{
  "n_experts": 64,
  "hidden_act": "relu",
  "moe_layers": [1, 2, 3, 4, 5, 6, 7, 8, 9, 10, 11, 12, 13, 14, 15, 16, 17, 18],
  "normalize_top_k": false,
  "routed_scale": 0.5,
  "balance_bias": true,
  "init_std_router": 0.00611,
  "learning_rate": 0.000702
}
Below are experts of layer 13 (counted from 0) of a mixture-of-experts language model. Rows are named up (a neuron's input weights, with its number) and show model dimensions 256-511. Each number is 128 + 24 x the weight over its row's rms, rounded and kept within 0 to 255. Numbers have three digits each.
Before each expert's rows: "gets" lists some tokens that make up at least twice as much of what it gets as of all text; "comes after" lists some tokens at least twice as common just before its tokens as in all text. This comes from a sample of Wikipedia text that the model never trained on. Tokens count by the router's weight.

# expert 36
gets: " the", " The", " his", "'s", "The", " their"
comes after: " of", " in", " to", " for", " on", "."
up0:151110131188117095145146126145181107118149108141148101112153122104150112158113136158095136130140141147118151137145133106120133111114071117177079169158140095130086147095137126111146181108103111088117138161142105112108136092095127123099124139130101128149105133134098141154172138146100141078149121123088157092113127146139129129122165086118103151127128157133175150114130108162145134116103151099138108113125093161156128101071130130134140167160099130146162102167124137137127123178055093122144162153164146135108121139146144132134093119131123073163090152097126123136128110100166110153122128116150137127104126072107100138096162139141121121124102095104153144137156093148154110122145144148129137124119107141154119115088146135150139128129137139134105089094087146082128142125101186
up1:119115113152092092150103149143137126170173111117135134121112149082127139086113178156066152073122118148112150144099135157138145164164115137116120076118146121094147100104135157111148131120077101129077068112144129101121123105116128126144164129122130131104126111151138095066144138150152103158153168120140148146120108099153101132099115127090112097133117112154112116088132146155156152100099122124143139152105148131098133122136117132062112104108119161125120156098062144113125116143169152081137129116117151094145140101134151159112117177151117125143076139151152140097135120149102152105117137117086105089122119116142145103126157111103166140147111149129118109124170154101119144129142150111138142064142129118149094122147152141083144136162106120122162190145100086087107149107093095
up2:099103118094130098126152120136145096125144140151113090135136111102148130151172130152134133145124156173177130165131088122123120147181150125124171150093083152129104125101118137161170093115119074130150148166106097087116113120104097127075106090130096132159120135119092152122157132149115109119148116126121120166142148163140121139120100150151108123140087144127133115090117109166148142151126120145106172163133119119161122096139121130132153115096156117141127113130120133123165132131168125137101129132124157116158140148143155115120136136099152140088122094100115152082093151100127145138139113122131121149082113139134109093122087134159132123132133112106120134115162080137194156137112099130132186175137164106149137154121133139151113148140099124133097135169135160149115113139108199
up3:131109099121128136118115134141133132125126142138126128142158133107121147189118137134114121084169138118101173151113119141118143149118073079135162155126137133088135094103086139104173148112130160157102110148153100134154091140101081131094117128140121114115130114128119127125099155112119123183158094127128160086140101137175107110131146118143082123118115148119110097095128112133175159122117110090123121103141128143105131104109099101119142141142099131143113126156145167125139111134170149121083129123151114076076139126148176109103150147167143145096101139159130093093132120124157156107130136104118073173140115107115091095073126106098149107124086139163166103110150107141107149100141091140143125106147175148149126143097132137091124128109117158124135124138138121100105145124106111
up4:119141135103111121103089102083110123118111098158133154110116101149102118144179106152162121113121094137091155109129138146109136152091125141129139131121131152148152087127117145168109110143140125139178154156093100140134102143085084137124124081179152154137115134153120123092121119088067145140138079147110122122177149131148130128155141174154081122142114172162094113102157111093181109093111118150086163079145127156122125119129134151146147132162136114127132124144106165110113108125103117110109137127104089105067113136131152095146143165132096113120142152139118110162140147104148164073172115133113082095098130155111122133137122145107161105122144154117143140135159082130170120121120070139141149144151148115114089164109100135119147112116109135086100138114151149127114112166139112

# expert 4
gets: " the", " The", "The", " United", " this", " River"
comes after: " the", " of", " in", " to", " from", " on"
up0:158118130103119117109139149148106182106125139136143153153136156093115137126131095128154153122137152149127108134141088119115152121156141173144189128128117156146157112099096102124111129145116119177091121186100162081080132116088119160110148082145134110085124154148099125157112108120125110105103133138118091137114150095095136107112091130132120082127115089088140132091141138110166159149102150121134126126121129172139122120122107129137135159143126099136128145146114134097099152086125094111133103153123107174113138113123151122125093155121115143146127154151149139112128156147136152089168109113126135139099086168100132119125116137115134160124104166134142170140152078122165144122086119100156166149154131122120098114076130120182156130119084125150078122133127095123132106148143148
up1:116073124134121145174113126134151146144106143134110117134154125114130121121062079109086151198124140117104141119143129132141124127150120111084134093102143092152106122109115166121128114137117082131104119143117071114148103093106153110145136112154114138181127145110118155136107123095114134120116123114112112095119105156135121112087110103120144126157142132106137096116105120163129098132147118112142118115136154155175140134146149125102113134132115157116096134160123136122131054127150099102132136128139167168112134132136126153086092087126135086143112149099150128093134138132092162147110105157117103101140143116181141144146150112124138068117112130157139139128178115159117136132140137073156161123122114164066165160056102136113156134145093106147132092137136137135103137129113110
up2:130100102096120094156106125137172112122165175148154134108160103112080125123115124123135155160161126163088095158121132163149126135150114080110119108102121136100083143168135115099132115107112123150129121148142136165140085084142134133117117138112124108111125152136150100105086169107175149121130161146146120135099109148130115147110147104097107109142092107118123145143095110122127128146130124119156104100165117160112102156127130088114101134137101159125140145134143087145155151103100110109160117115120129121080132116155138151152122083150108115115117104092084124109122152114104152165110160117135092089142164120213096114107142104084131109127116144097104131140121138149130126136162140136108143126096109135146115172033123113061157136137125128130117095140163157141126124082122145
up3:134093145136111118134130117147105120126125131146130136136139140149094108119103135109122142148130087149129070126152169100119149117113151153126095158112176109153173084130076085118135119123126107131109154146143076118124090129130130134119145130121126133216143124098129122122162121143124132093105179125126053104157138091091108112134115131179134126093151167120136172118119099100120150159141159118163107145093120095138120130137142111169125125106103141140117151090124189119076115146122147123157164171112091154121156146156135151144111183148117102142136128120150134164136072130090153153084079159120092113164121112175091119116134141140110103157096073145115110169151160142119132136114114117150136127132114164147165110120108134099141139138113151133128087080162126099141112079125102
up4:124130137151092178113137160085148128110165108144158134165098106158090141133108096132120101078131140119118125113139085106134138122084134102104147105146108131144121090145139137116147087109167104135091139116125151074130160105146154132147164129155139135139119123137089130153110107146130115079095089108165134122129161110146170120151127125167123165120155148138145147135129082142094082146141149159073154153129109103117120118167142122119098146145106101121102131086097136106119168128114144155098114100108150144105145118155151104127131116100114103145110139120121140150173172105105174176134137122156131124087132144158135141140136113146114120139150116163125090132115143128141144113084110134107156113097106133103154092135074107141166131129119147121149101130121165092121137156176097

# expert 52
gets: " ", "20", "19", " September", " June", " May"
comes after: " ", "20", " September", " June", " for", " March"
up0:117174159125133130101129118108108136115109160138165125119121164123120088121132159157114136111107113113156109124161149120103084147095136130121145131159134124079130124112128133116082147128121135158109129175162113082143142135127141117178137146100069115095090114149119130110149067135118112143101074099102073109122154131145130098143126150161090055155112156090179103101134114137144165154137148152119166082120166097114143107136133106143096165130141097127154141099070101098132102137163159103172135140124188127137131141108096124149113118149129110130141118121137112165133116090133156167144103131071091105121157098111133146132142145117136118090165120187176153109151111153120150127117085126120128130146128177121081113151104118142154126120137134126151137125174129080110182143156087
up1:123136086147142173098112123115147112073140176105113097122129127128102123124104151094121092124118140157086130119138131088130121160122120097105125098071126129171092131158135123142152089174116091081127161098119117121100179117118104186099172126150135164122110096115156130135111161175116125124121130141129121120159143144115078133116132109116139145138127122104151148143137170109143090119124146143115139115120133120145143102126134114112119126104095186113101161115109124121129150137127140122129141100089140154120085116130111136152136117126162174089095117128141105108146148100106131127093123136136104178152134134116126126161070116134104102161134086106111189151172132131119136121065095136142103183131113102135156180116103157110122117150136131173143109131092108104144113115128102
up2:142118112120108136134108170123136128115169110096123122094142123103125120122126087120102158158110107126144122112105106090100151118108131132111158108122134126125109127094135115135153126134148120104117147119100136089153096118141135137108140106106106095106122155184128124107112144127134156106124098068123084076115133124168152143171077153100144136133147092136175110154106137138148125096120170089149100121130133166146149125122119144129121148163141164118127170138118135117136170220099137151151080118136126137124168132125114141078108135114142147146097138158128120132124135140117108169123170145083096120144108170103127120132157139115151081133127092120109137111127100094114144131077124147151141130069138072109124159109132109133108101121095113115141123164117148131175152090150167
up3:115130145154106122145132134120144113105164130165139116134161127121070112110150146133113141122117147119137152165137127167127154128146140174143150081142127127124115130117118155107139139126122127128096149160186073147147104111135129143113165113097116089134103121139079140134140091107155088092106116115064130103121170122106147124158095112147124096128086163129158139158115143158161117125123156149133137127151168189098137134151125114114094125093111087125161161126116089113118124145132148124091154135132130129137152121127128162097111138140151137132105103105157167116151135072149163145121120145123148119157096159103121116090129133130163150148114129127107115113122119115132173162144128153152139141107106114128132104145101122110109096154140105161084110085118141093119187139112101
up4:105130130132120108132120100114158105122155166103070109127136143127128106157081138117132152154099093150103110132160142131117104131118133129110143155115152176149101125150090130121104087122124137164146130098178117116172149128087109135160128136119147113110117138116143130140122146171137100118098166147131134109165108121178097129143116135146137150084135106098131151109102132171095135103129123089171114122104148111116151127113183124125144121138107165107109122166150147113137136098130083118111112142109129134125087095111143108150111129122125111114150107122146123134120109172111140131121107145110128118106173143153153149133089124120150149154179100160096140131151120102095119148171118102161122153113094175124136133111100128087143181136137135147169128165159101113094121164150084

# expert 50
gets: "10", "12", "11", "15", "20", "16"
comes after: " ", "–", ".", "°", "′", " ("
up0:150124131163134162144131128164140105092092128173158125115115124130146085164134113114161162109110140116124149107144151103145118112139153157116129113102119099117091098142154104162131111154136126090148106132107115133140101100142133139132158170128133155088098146103131141153096151156119106137090100153127105124122129148150093116081122124158124106164122105084191109138077114129144093124118149152141157096169174101148146110151152142102154120121127169173108093095083118129145122151105117093110164123139152082137129159168130142092085084084143161116163162079136112113106151125111155133102118120134128127178126163118110119098087109114115186127143074095169159134152126096131168162112100124120142131102131133138151156104145100110157114146117097158119126110104163179113137107102136
up1:133119124131114147119110110127136121103135115109134123109121139093133107118125128189138165130117139151136159140101110132108142147114127113139123089124167093124124099128138153105100195152105142058127156133118118150120114153134132094139115110145108122170188128125139166162148127146169124092153126157153159116141163120124144118143125144109101137107114111100153095086162121121145132152087148109115133091141121179113111135106103130164183131107159161149133155186120116130130175110143114155132094090158109097126122127142115127074131176162102146148119120105100145116110126118164121158154122149120128114106156151101146125102137160130165151179170108116096128110136144132125149136125110157153120104124150163074123125093112135114141128097149115138143141073108122093150145120127154
up2:089112168163167212095146137133154139090109166140085132095134129119142146150108156118160116110148123102129156115114176141116136115147172140125131129142136143124106126096155175139134161150137144135099113142162121125085135135121117167107112110126113162080145146134133110101082110115109124121116094146122132087121137137093108128119096153137123082139133103125103121122091157101153131134135085117107169162138114110140150197131125103106137156116152114146089154106074140145107097112122132096151151122122111097149140106146125148131081135087118119137095130112105091124140138125108152098120143093137124101145126146115115091103129101068103096134091150095111074118173155135144103116171128171130142169102131081136136080110115100116137111099135119137153122149126126103115153133106160
up3:172114111126132162155095132129106146140095115120136134174116130089098111164117088134139077120125152143109152122101123135168132144101092150118112084146114122126174096150125153083134118122128156151109119106130141099151113118149121136116114138116117113139157136138124111156119132103093144149146156130136188118118097131150111137106094144106110089104090178168058150125133143075100101126170150152066089106106140148172119126162130108142115128120131150068189090070102164138130164156153118090109127165092125118094147135124137137129165108127114116112153123162152122112121122123109103125169106140128124159101143112145127106113141121175152105104119128103068125111159108131127160105117128113150150106134106120121119150131145160194147119138165130143173150116134144159091118120138151
up4:163160137148109083149111149130097081125156136110137161131132097147106137130114111102139158143146181151120099131107144110097113133130162100063130107120137102125123129108119131062113142112084156081168137151111139123093093181123150156130147148122093117110129094160117141136139087111106110109133121040069121134123150148070116139114137103105147145140137120126154060152122123100139158165083137137088113151161160169116146116153133111090108137134130126136142158099105113144113087157166134140109145133112160099141118149146137155159136117146109093147113143118129134123087142101101117110152123142081100164102108134158160106134113137134169136142123131180114121113132143119128163124133117062133145108145122159126094133133103137155115139130167091106090136079093174123124130107144156

# expert 21
gets: " a", " his", " and", " an", "'s", " American"
comes after: " a", " the", " and", " by", " of", " an"
up0:130078147130121146127102140166093134130131130128093161149146130089113164117133119152139114155146133118147127117111131118136150133098129139097100114165102117123118080136083108101145141180136121121148114139147093125176104089104112125115118141130147107117100096115104122144122110108166121130117155082109152110128133104088164169112155133127129108084123139066102129091066119107146112126114133136133127118126113113183109106101129146140143151112079110139169142117127055142157127136149094155170190146141127131155098124140125138117134150088126152125128140118135130101130120107139126108093086145123140170146113102192056124118141117117175120102112136116097130134121120129138140139133094162167107138128109153130171146117100111147125131193111116110156082138126142145160129142128144
up1:150117152142145127099088126095194122119139078140111141120132137104169077152109101137140124125105145138119181103107141167134133137166158139150134123165121125140095120118096100110107107123100103092131096112140104115097128127090176131113128114098114125138114126122114113113112134135152119098119101172101130120167091114098142145086121123124154108167085141165143152112119082154129094090108125104124137142122139113140115128176147159117161104107108106113132112111129129116111117133171105095142134117113172094105124124111146065104154120118147099124150131141118153115124099076102116108121078090122108117132126160134104117164131109133157097131116122133108100122101152101140138120123148128098120146132124126137145189163127160158118154190154072127140124088099117084158143167170130
up2:140165136112132122097152099142103119118162108132127122133121122148128155116117098099099112154140136097154124120152154132132124127102113129171112139141146112110182113108093069112092104153114104129144128129132140107129138138102141148080155088182134115086132140122124109133139139153135133110165145140144128140127138145150104136118103129128135108123119097126126123114082134165182098144122146140146153115094153095118100076140157108165154178157142145134138095140137124102135143130166110138145102187117117120113156157141139183113080147113143092164086155151111149108153176192120149130096098118094145177125116133116129147162135126146131094120090105165112127145110083141154119075143139082130101143093109124119116158148100117164073082099090157173163109099084125111095098124106160
up3:135133140127121117111140109151113110112146120122136152138163175120121106178194144120151114175102097119142080111119122186103100125157141119165137177123106145143144079133096129155140153150107129118152139140132131126197102160110104087142145123165107148102123117149116129099165092152118166122165139140107116137125062102109145112164130116135154109116143120107101115119157108131113170124164126136184176154110108171109155124146114131157114159138119112113175102112103138114125161136147105155072103176101087151104120120123129139155133151134110138079109159138140139128125173120126090155169098146125177134102127091138097127126098112165150165120112102102164141139166095110139159167088090133089114149125112128122177148149094121105132087117101124146086150125168136081143170128154135
up4:110126123104101175137091156174124080117145121169077165122120121104131158175125101107150160155115121143131147147102122130096134100108106102117120098149153128098103103070157122116155109073153165122138139138156128114114113136102141137134115117139064106183125119113135104195087156125125116160169126098120103169114112104141115132113090104109096129098091089177131093156122127180155121097150133161096127163173128145149165102174111125094135136171135133112127146148131139108174090128131166127122136143108121102117118121152066119136142119115130068133147116090120132147120137131148168159175106098137117136125122150114112080063113139065144134125112135149140111130136117125173128134102119123124122127104146176140105160134112158109097167083097122125119126144149126060132112128115145

# expert 46
gets: "-", "\n", "\n\n", ":", " |\n", "=="
comes after: "-", "\n", "\n\n", ")\n", "|", " •"
up0:112080085133125149109141122156184127122089146147144111137145175097112116118117093136116123118142143166138116119114116118155160134113145125137131160178125174130116117098091105135106161113150135134106123156109161126147120091114097162153084146169082107146137130168130105136137129138151102136102131149127072133183093100136146115167090069166115095114137116123144121127107111091140162120106099147125144141140145097129112102140119128122194115136128165131120153123132099139138117129137069122128056122113133133130165114114121143129162133153117150088140138124112167137165150082096156145114112141114129140140109113118118124134095120132105140151100123191153132121162157151131149128120121123137128125137091108169082153141127135133152111113098171107146120130142140149131161185099112
up1:159118172140105099166128128132115135115183134142166136108126124141126144095150090155122112135156152101130117110099090144173124144097113115137137146166132149148165103137117171175128158114111138129136095134120108151110100085109087102160131077103122135111139152124142171054150105114103130124148166127094113128086105105111146136122115117144143120172126146167112140105103113140153098140164136108139155133125107097170137118160122130140117190108142128158133099110107115137155107151177098137123112111104156127116122129127118161115087095160115171122122133167107079096125158122118150136124136128134155109152094145105122145119174173105119121116149091098140150106098121126108148160104133122109137113143113128161119123111115163115081096167130109126141122130092086134107121171143081
up2:115118134165144116137124160162172097144082166124119111088120126127141145177123163105082153098121096114120131155141190107132141145175123140088125115113128137116107122146126160151095108153104129140142117130139152153103162134136156124105134178200105100102143092141145098119148145123117108117074102108167120147138086158101112108091147124090111148118158106136096134130150093115145123135151114099101128155103136126171150122133096126148100149169129164137147176127103158113137108156183093106151110127184088123141114121121103094126155167111182105083150085107118135152116170096116149133140130103141160113145122112068102108126163148157115135101091082150120146113140122104146130126105131165165177131131130083131095109149131112120143083190132190137152128105091155143138132123134090
up3:158139159102074134126093101123104115102191135125132124096131140153109155138102099163105172083138148145105158150118097107143117143122144116107114111129159102156103123131116147125105154098130151159109098110131144112152117130116094091120138118118077162163106126136136113120169140150136144115098158134119115138165121147166139122083125106125111157179116106079135098114120060159151144140143117130147144098151184161095140066176105155134140135156131128120145094126149130167097134146119126096091122114072111126157114147132110108146138134177117174086132114165125167144131164080091144091113110145106078120131116153159120118114058175126139134169106141129147121161093092162093106169176095107138140163129117101131121087182110166089091134125100154115154092105119125114089138119113125
up4:110118159160126107174132140140108094135141122108100081117129133123117155139099138178091111134109121132135131123169124097080115114135089124175151107130126141104128128109136057142103110152113095123106161081120146146102143176115141155081135139114111193148106092143140129122133116177103134132143132121096145157170103099136129144090115132159138122142154144165118124125107162082160133136138135115138158129157135138128161119113153131146121134146114168139148118089149156120167147158141120163162137122131073122114144097150108117144122126133167150106138091127111122139120145148145148110108101100099149110124112168127051142111157102135129143117105112133139121158132151114139109144131162117129151143116112128114135143074104134081086187153093159125150110100137136122079141114121138

# expert 19
gets: ",", "20", "19", "18", " New", "17"
comes after: " ", " in", ",", "19", "20", "18"
up0:124163141073089120121122124172113152142060160118154129115124105150107121144075145125134158132165150121128093146155084137127140128170124137123153102139149145108113162138146106135143099124145115138103152075112133159138127131097110116117120124176154159102135107115134129092153158106112122137152159150140130125141120145162168079157089121092128086149133130100123085118139085137141114098137111120136109133113137181125152142133179113137169128106140153096151101143112148100121123123137108081072105152097185121140151129125163106119113143127143139097121088122138110155106132159127159112165110122110114124135132092169115101113127131132106176142119176144131135158174157136151096152150125124118153151144129167106071089122151122148124156159118151143104128125130121113107143155151101
up1:139137104124142108120132167180127122094189171130144106134151130125121141108096156116140119134155135124144105109171155086144155135161171110096113145152144109097165142104141155123146135124149125087118135108126095129136124142110129154115154117095092098145153119088160127092124111122131078085178133159098113137089155148140090134149110107162149101177124147097144119127087136114109133115117204144131117162153135143147151123175120131153106169130166131097155152153120102110089125142190120111094110120116133072143098115151127147128104097109133157131084157093149141135126130137110122125168130123085150146160146115147126126108136136127141139146159157103145146142180170115169143093149136116112119132091143142092182120156132126080069149143135138123114099144134150117147166103131139
up2:150101128115136134122111119136128125144114156144114109126156110110102109118108131170115169112141120125135122158117130133107127108118140138181062129134139099137112143119073163147162138133130121147097137113109087175155111103131157156149153120155134168125136136160113118059144150109142124097159136103127152095130187124133122106107114136128127144124150119149147138146151125149134141109098126098135133125127103177112127128138094109143183140101143106126081125166154113125195114129150127136072117141152128128131105110144108152180101183126174129156089166123111132140117119120103135153116130115084142103167120130142146135094123179123124136118130078142147171078136177196149140166134124171117137101105098126139156103134087172131167118152106111119138130117099144142154126133097121
up3:150077070148146108158102108168138127137182152141086133153147108157088086149111120136153150145151159150130110121132130134133149135145103150083104133152125108091116068141124119090117101136136108104142131093125136114148118092153132095094155110104098118144139128126081142135151097176091107075134106135107105095125151118138113140099144190141139116142139115132142119094050141112119123139123202106133083106140069113116139105165129130179141144111146127112121127148116115166105137158126146143101086134160115112096076133136162147124115092127116160143130140122146142132126116189140107190137072150101173157164166106162128099117151148117135132137162099089152133126124117125128165144173128087124094110087089127125154122174121109110089141157084144141078109108148158107132118124151107
up4:127131149120134117136108150092146084130152133133174163161138132124132161138095157154117136123139108141128123118090091107142113131117076130078111127123148159171126140149119186144129133101119103122162109100096117125129138134157123113145166133128079121161130136139106060115164088144122120161100147156130114131094096104133124148091159125148132137143120067136116117097122124121088131112114115159116132162145117134122139111146094127119131126113135112144135117112109081134175115134118118144126116153111141133115144104130155142170118171096101078116145179111119161132148115108080192130135088137152159135104140151124141149119130130110139154137160136119143107149145099136148156092140115121153136112129099148056168103131124118125091126168157103128144149109165106091104076160132166

# expert 54
gets: "|", " |\n", " the", ".\n\n", "\n\n", " |\n\n"
comes after: " |\n", "\n", " |\n\n", ".\n\n", "\n\n", "|"
up0:127130149129102107103114113127144131134158161130164178142150152131112095121101145164222139110131124153148083131075099124163144126162172147127135140119088159156139127112085141158174101085139091157167115178142161167141113117151156146148087139151114145100129131109143123125125109142108091132112121137125100150142142143141124111148113104181178119143097156144154133125115096156101110125109151151109152176119109141145170098104144118115129152122136120136138137108105090136121144102145114160180153106093141125114053125139127124121139177103132125125121180132159127138162107135122148174147122102083155183141108157108123111143135114113155107139102116122137105099101133148132130140149089097111193135104126127174110165145133149156129104090141140138139143143131120099100102138139129
up1:087195139099112107181109120126151166138108118124113084111126150104140095116138134174098139096177156128126118136171070110145128128136152146107114116131136138100097154124147087078126101135159113128159111128114131132093118111143083138150144125108137131185082131137161128139121099134178163139138096124183105124125105162146112103148110128085127119140144111118158112095120131148172143132105116108147117127116181108175138154123144109119121156144166121094124099139113148141115129166140103090069159123089142127161175124135113138136137140176121105095117111134113160167125159114099115155101125144109184093124169117124124114126070113146107130125146127123099079088154103148113124133145147103128147136123159126128114112115089121101137109142134130103128139114152115167107131169114151
up2:091104176158106124149116143104109108142156124107143116113164116100120115190127157130131131119100134166158119115150134099094120151133123148114116111163140119117120148117102112089174114115140171128105151099127161093097122100103096135143133069133146152114117113154081096117119122143116132105118096167157154130103117091162085142141108137100096141096099134101151101117105124163139143141132112131069119125133125118122149098125146167115135123118132148081106144159102095152088133161116094093091121115126130111131091157132104177110108161142145142167125137079134116179112156115129125127152105119081133103122126140128159100070099148146141130127106122128146125105040123159119145129122101122119143129108115133137131106126109143177147104137116154114130143125123149134068133121101117
up3:148152096160122125095125133124145122108136126158105135104132109129134121145142146122138118149130151171114134089158120128110142117101141127109115161101132120129137146098138140125158114178116145125141150096104098111130158106186120161131116139162103115153155159184170121152106141110113127191130144137068129107142100133128140149128128115119116127160131099161135112160123140118130169134161161147129119100156165143107126172118073135154130126106097107163174117155142125127148180118146116084159177112112149087135148139146099155106136106115155196124122104155098175112099137142147117056090102164125134120112127116125120125133106145143117124093122150174136123119150144157106135118133097137117155159171113116154153131141180152137109086164118109148122123131120098166099139140099119
up4:133128127122102147138134141145154121174130148193131137167105132113158093141133132118182175126106170089132163197125139095116090124139154166131146120109085151110160101150126174123147124126137115134170187121140145088128111151128177116141102149149130118143148122136112124108133112151140104140134117135158165113164102120155114131055152114126164123119137115152122094124185130143117134132082113165135148122162162108132144142106162111114173135114115167146147085139151117099100105150138080135073136092095105080145127128180151129110156145110148120130130147133107184145145135126143176132089126119124147103119129101124088083133098131081106129117096102126145107117108136121139142111145102109106140111149136093131102142166177137130100134135073127166102145109105130146100121156093117